config.toml
hidden_size = 256
d_expert = 64
d_shared_expert = 64
routed_scale = 9.39
norm = "rmsnorm"
init_std_o = 0.0237
init_std_up = 0.0237
beta2 = 0.95
schedule = "wsd"
decay_fraction = 0.733
Below are experts of layer 7 (counted from 0) of a mixture-of-experts language model. Rows are named router (the router's row for the expert), gate (a neuron's input weights, with its number), up (a neuron's input weights, with its number) and show model dimensions 0-127. Each number is 128 + 32 x the weight over its row's rms, rounded and kept within 0 to 255. Numbers have three digits each.
Before each expert's rows: "gets" lists some tokens that make up at least twice as much of what it gets as of all text. This comes from a sample of Wikipedia text that the model never trained on. Tokens count by the router's weight.

# expert 48
gets: "\n\n", "\n", "=", "==", "The", "-"
router:140125070134198099149110097136138133191119178102072148124130105162144116127103108100151178174112121149089158105160170094129134147068157093123129144083174072118131160184090114136157077138114154090134111155150116172144147080146121135107134162092129094116149123108129186151143105160134122123165138170092154118165145157130136122141073157099111156156183097191171172091164143100122085139091
gate0:096167172123114126133141087183087088136138122136059090121097120162181126120136180093082172133131109041128140156133119100137138120126134155072078131131125098130182113110086149099177129157130126134064175055096067147083122139182118135106129134144142138114182140140132139179106162177168173114128136090112105132206150174157081150115133116199164146141098118160163133159168162119162199170075
up0:087168183159137122090136064168130092146118112119072152149124127138198117129160142066080145103122103119122161146169128134073158172136117123103082099132126121110120127141114158072119163144156128136126179081071128134116144129147094105147108087150188074125178086157147134159134156169165125137177089134139069113158108179146099072136110131184164159142073089153155139127121159122114117153020
gate1:128112089169110083031118133055130200156067127107107145106185106082140090143062158164162129125108082134156104155174135123097127106086120104125138139159145095150146149057152085069136135175089091096149174142092097133119094138161133048136140135074156133160116083111102063129130100108092139140133123199138133106129100157107082179172108113135117155165163106074182154097161104154113035139126
up1:179071075155118135109092152146122168142147147108160120068107099115148090114086183120119126136111177123146141126136158116120158144138147159106170103139090104164122122166118119124112114148076056178186115126108119111118191113143068043086155109103192160108169102075113052132119110161108152115056155130137163146136080145156142072120161128148101093183104086140120148128121198116116092132091

# expert 106
gets: " |", " | ", "0", ") |", " |  |", "A"
router:038174133059130138150152132149092184023049111130122107116179097119113143122150128150129087118139126097161120126126102145124119126151115104172088098131098129057107131156158188148174091129147136148085138102153094140073122071110165184094145118131110115103158157180126166128180154116146168137148083177111108126190158121121154079172101139147115085147098099175153163132118112147112127205144
gate0:114158144115149131163154131139147110103079107171142177128074131117083135087127120133136131151194090119128184165122126124166103117106125163122092082175130151151152151101166050121121118088125093069216165129113098142157121126154114109099137140090142186114075101161112113135128104129129117146100138031136075122114121093135194158128082113138125153161126150124139167117154086180135149113100
up0:151094164086108116167067097137136154081144080108178114145089230125147158108143172147111166176172091174134156086131135090126110180148099106080067095158097110147152200126139104148118116117170133097131097125141166132098137149120135196117112195122085076098120170119115124146128103157110113199070105061139124136145154150135162139157177130114163178168153129095072140135184130152155115131136
gate1:144060140118086161117045081126104121170159129095090187121084111125161115193115077106114146143071111086130139138193070130147177084161124062126083114137153182083120131159138149165078118127139150137136202195122110143115099121101129121146145063187152190143115161157106133180146155184091083204154105144172122143120116087171121119133097136125150117140177127130088146118134100109132105105167
up1:132103130210108145109077139047118125135164113123151164117110170124152115128105122087126086207104155151161100110125071119141110114174198105103075074160135176140168128168122099197109073161114176154124087169178115136108177115111035112126135110166126157166095132170187091158086100098100216157151110140181145105165092148132219151170160127121144125148127118116094101198111129118119092116126

# expert 36
gets: " in", " for", " to", " of", " by", " in the"
router:185166208178131107088145118062079098155100171093122123123097118167107113162118132121122126176164144170131130146105139141142070185146142090173128121119097077166114106118102103137139088084078168144113153175148080138096079114177131131126128137128120149097115153069117112167162102142055081126150115093153130190072152039052093153139126160132067126080118158122100083174142177147125137109144
gate0:131122174172123109133143151108190196099128129143146174136113081159106065086124119133089113139093095121098158152196138142069175163137156100136168180109160128140153140110082149096172124103108137168077154129173148129075195120186116097190135069178173172118082144086168107147120153163113094148155140167129115147109124138140138103088046098129144177137119127129117111120152181099095156129211
up0:122166182230194140133199143070162094103116133158081129152111139129209136140099124128160174103101129121150103119140114151061119137191126105147144163166152139145151194178155083094155078121146141082133117075126104134129095160083126134128114144189202118128163162113120062174176069117080246138113117148156098177159113131152147114120157089153126142144131127111139154107076180098159129173144
gate1:197196073138163156045045124182132112129115142078166124150161123122061155148153111133143140082123107081211139107079151112140136155111180127114112103091112114173170180161123129173123155178139150137118136093129200122124075167115124154141127160163089133140161122121081162131150127200111128125106157082166131174055115112189166144104124169139119104114171113147118174166115133118137115167139
up1:146134101127142115111061183128089179129100164163120129144115136103145107186147098155199102151167189139108155055208105146135167147148115143124188102163095106129159140160159096129122121101107096152081151132181166184126098167070048162129117140092130163144127136141101151107148134103101133122092158141136151116127133090131152096111052169056068161071183203145145142108145091154119113137124

# expert 34
gets: " | ", " ", "; ", ") | ", ", ", " ("
router:101099146104188151190145134129085168102060083130110106096081110119097099107086166081107122064115138098111154108135167176142065067155147095170115082141161182086119146177150097190144119080151174107135093136122091141080104134155135140124129155119150077147134166153129171128147162137132171113165132094110089194143150086164113062136097124127092155138073175189129127140092138093104087146155
gate0:133116116149168126121077145060104151060093176148144158105148115111171153067111110042169160150154197132160097185127092163097210150130136125095133205165173150183183145112086097133130114126157116112093126128182153145078130107158106103152157155176116089152143166160170099094126158165142183126130167121130153103128143157133171154120084117112131200120165118122102111144093153102132147105111
up0:137155104115128078173147146151115134189102074175120105138100143152136100178167118179091096143110069122109125118114112124179021074115112134160112087121164096091092122132136166122120158148106131155178135122119068075146092138109134184104086143106150140118112108115107117134128129096095070108116086162101101078116108090094084129132187117140144092192098160100165112189166062138130118122105
gate1:162172095167128116126110140117134136131116105102136184119071125110107047156068151105069118161108127075130106141123182152141140087144171085127156142108203143103107119064174087172101102116076118149163108100131133149102159151085117062127208103190161108171131097127113125158108151106142131127127132117179119142081128103174076117120081106116131096137113101119174099131093062117122109166173
up1:151174110164106102111130120080104140133148165100163182092088083124128073136078157117101164163084119109133064116113160130152166097128154092107134121130206152120119138070145086176092064167063143149159093137116137162067126172088115052072192111177175115166147114137116156134087139126129139162100080125141148150076116072164084102115081102085165090123157104126172087110093128097118114157142

# expert 2
gets: " L", " B", " M", " N", " R", "| "
router:072170131123167171197152178079125182099103106160130116142118175122181093124092185120147178147092108183124156110167110158123120152139089120128095104118118142085171179121162129166137079153098141121112106104142156130092128143107127159128124158141117145127114187116097152135147112123146122115124089172129107174146166145106114090179197084076142088071081154146081124191068144082099130175067
gate0:145136159141094075140122130117111114130148114157109080162142142121238091157123197088148140083170126169105154138205140127109164121094166077119090176118076150119147152172120142089130124163131131148187113118198173120178130119117116066137125134131132094118092105154048115108129103115163103136140096137104093083120184081166120130140163078127095105092136124141125149087096157111121144149101
up0:179190134147170134217102093088111045121138154143153099152147096198206045182167205099161118096157114185139128079144098131096135106136145142089124158130074155156135134157132076036146102097113093082204139114153122138149123101129089100174121184122130143126084151082111149114125133138104123143128144110120152110094170116138092106095173084105105117117116156165168092125089123154103112121099
gate1:134155122181210161138156146157130138050144144125094135120152093140120154158112078119093169131174154185109111102112121143149118141137102160162131180128096084140120160118112114100075155174153096141116110179127152148167160025087114139133149099098141117166113129120123123189143122133116105111165094146099082145140140130110141163101130124105104125103131118184114144081159038175181098090129
up1:142092152058117073151064150129116139195139151125097100167115116140147083123116153128150160100081090152109114173179156098128141137131122081145115071104174167137120138156095103173172145117100153134115129099132141110102111128122134122160138171169136146084161159168166171096127182042089172126139126181124161108109139083171116067136114076111094159158137130021094114091149163131163114161168

# expert 35
gets: "==", "===", "E", "A", "C", "D"
router:129119098171165158183129124107160145134125121104133122145151102090147112167162096084114168155100089131124134114106081145179164151130154124120110116113122127095139113133118149158145122167122136087083115111112167170069145096116076158099119136179106128104123125132092168126135169061169117102085083142105139186153140153065167117165136131084142073104078124151121144139041074090073154166101
gate0:153095148133097066155120086138084154085129105127095125110090062119162180153130141114154156104067097110145117114123117137056072050172099168126141118145144112096136149106177102153162150114093134125120202123128092114162161129126135166108182146113187106140163160122130165123146189186162152128081149107122118175084115135081113081141099157090069115160119184119123099169151149160130131166100
up0:106106092156132140152089160131150163140064103080125139192118064190155119118138105111130184077143092152107101132119136143100078111185152089162167129179062149128097133139166059119120153134105160078212186148139108126172101128095158178138145109155184142118184160118100119099171168145135197129137114110118119162192114068075156118136119162121170092132099154070149103113164148123125114178108
gate1:199140097201138120102134142081128071119142095143159071163155120135173120170113161125122093170109145103091094154135104100182110098090129085116142132156129151153145093091071140145137102098174113151104104160122116189137150148083100161116144174154104177177142161161154101137146130139191099123104118134119137164186109132107108177152168103123154167084159105107198108127148143134102202085117
up1:172124123139105118142104132050118087099120116124162074138121112180129093099169183129128138169121185119070161172153080127154096140130121112112130151150140201135150122111109152126092116101175169132090108171121148181152085158127100165159190088137181203165144159134153075097148127137154098154092089121139142161195088037105086110168201135118109163058173071131135094112118073162091156115102

# expert 62
gets: " of the", " the", " of", " in the", " to the", " in"
router:139107153079125060146136117114072082154118188092133133080061156114082150131146128152084092148149092096077125085110088188170111135130135147134146135165072121124097134169120121117154094112105181143129125183126134144168099127132167142091148108136119107130108107115112162171157099157143120118109193117170174127082120043067116140150150152184047063158135135107159070117137133146164185104168
gate0:114036065126131081099136134177140145177140129071134051108119137137127175107079158131164174142101114113128135139139155134094123150133132098158113151107131144140100163109093113167140164108113087121050117116087133166123207131161118086159130116175110202081110134084145100111138141071145206120100103154118148132115140070148124134113120164156131155142195139090147150076107134154049109120142
up0:190152149124088095138133149091101107002158129205128197144152150139135062114170103123133110139207150142114126118140118088146103153117179121091106075145170134130111104112130141146157119153143105109192127080131167107133075096125117160127101142077135111133155132149169153153158134180116123136148155141179112166148171148126096155132126122148137145131108149111084169149140057099212153109132
gate1:143137096146173170155087191126124135183139098185137163112100138159142144109139161116114151110166101056222114075135170146119113145087101180187158094162142094172150131108101161112148165127109139104103117064111136099088072161129131111107162196132114146166166103093097145145064151117162097131092104086094197169090140067127108143146184097152120153158073148163137115186102157146125108096089
up1:076151096158220192109107126143109140160092102153166152111097133128149182105091145103102128142151119070201133070133070092117082162095075135218158096159148102147135096148095131170108172120085143120115131147144144091074060161098150131114145190114105148167165101071171139161086182127175106134093149081084222131077114070087110116118151128107091181152108110165098106162081146119106089138107

# expert 50
gets: " | ", " |", "; ", ".", " ", " S"
router:110111162079064152174202132103141183086084152134152164116103113104124104088073145146134091053143159095171123104130150156089157130145106142185121142157122116101111129116120145133128112147190171115124111097129075142068119138076168143095140133141160183115175161173101138111139137148148180117152152139143094131179145142104131071096112107125121069131104110217129107175073093129122111199188
gate0:142119127150126179153141121140118101099182124104177175049117159115198179106115079121177115113111185144128154161121145105240060107133173140104125137149133144103103184149138112152102102132087170107151128110164131164114117146103097078132139127089129169104085074140160095120149129132114145119114127122169166116143091091135082081163116113186128115165160073119109163129060149144117228124100
up0:175140156144148211087175129151105131143134126183138140111123096095113161108138133094117123231146145141115135119104096104144099119156148076102081151091118106077132054148106122135130151149124164141150114097138111126074168170125165112141122119123086097119132132145122179121203133112110138153180169176135157051127115112111130152185075147137091113171112164149117097123147160182155186126134
gate1:175054141114159079223168085073140128114120186197184110091148115163105152149171108144102148080112157157128095141098101145142111147052117130162139174125118164163165131144111118115119127134125103128115133125139126138056107155104147111072106167122120136125142159109129143152111148168094121152172129140118165109103189159159119115122145070189071140125142138114062099167108185164117112110127
up1:088205102153112141112129162106133136163121070086136187145128144072141141146148121116086140129173066118140104149162111155141126149192117113136067136078099119079106126093140140177105122146172144171102154138141141169155121099182164163110142164144164127154063120106105138104129085103123105131151169136178156161149057102135058118148122183124174158087094086169188112053062061127158170158114

# expert 63
gets: " the", " The", " of the", "The", ", the", " a"
router:139049210165206163090094127124108099115164147108148171112132153119109150102166165076091140132113169110113128159092180096110141067097164148132168155142164141144156181112120113114116121063113147150133135124088193133117128118126089075082132110195142098140094092133115098196113127151158121109135118099086172085109144056067143106174140159137087095172139154104140101142181137148153177089150
gate0:136090057139186134109098181153099137168126178113146125136208109120177096160163116128099107075064140135129162094105102128155167107123123075133115104099143141227110122121100121118110124104133141053178121117150175154133088130153113139119141141184173110085108112138159187149097093108105142135156115171201094129095141118144055135105179158111166104102154131110179118158124129130104141149179
up0:149096117081093124151061110148080166098093126111149075125121133140154148142147146133118163096116135119053086153154165111184144156122109111109160140127096132158142062181089112096123163167123143166122123142124097121099128117171054115225176118102128132105097123139133097162151177159153084154148113159107106172148147089120121136108104101100110142175116146167134116145066110144149093127116
gate1:103144143092114161155122148169157119152087144130086060093155111095151171139138156112171152135165146148115128067056083115112172128138155121102124116141159161085150164207161074066156186101118179098182171093095087121174141113120119084156125129113070133096142154087144109139135108142136121102129108176207082182113112145168197120119102134150076155169100087181160125096113138162108173070140
up1:121106088093161162061123124138173140147076117153088073111121137104100077161145113099147135135147134135122084142077146120088138118099136125191115095175142103097201120188162100114170232114128203144138192110097111180175171106161151124043168108126103133146126140121160079159151190161126073114128059182130086133105118179129162139140128146113130130144081156130129108050175164149159193097122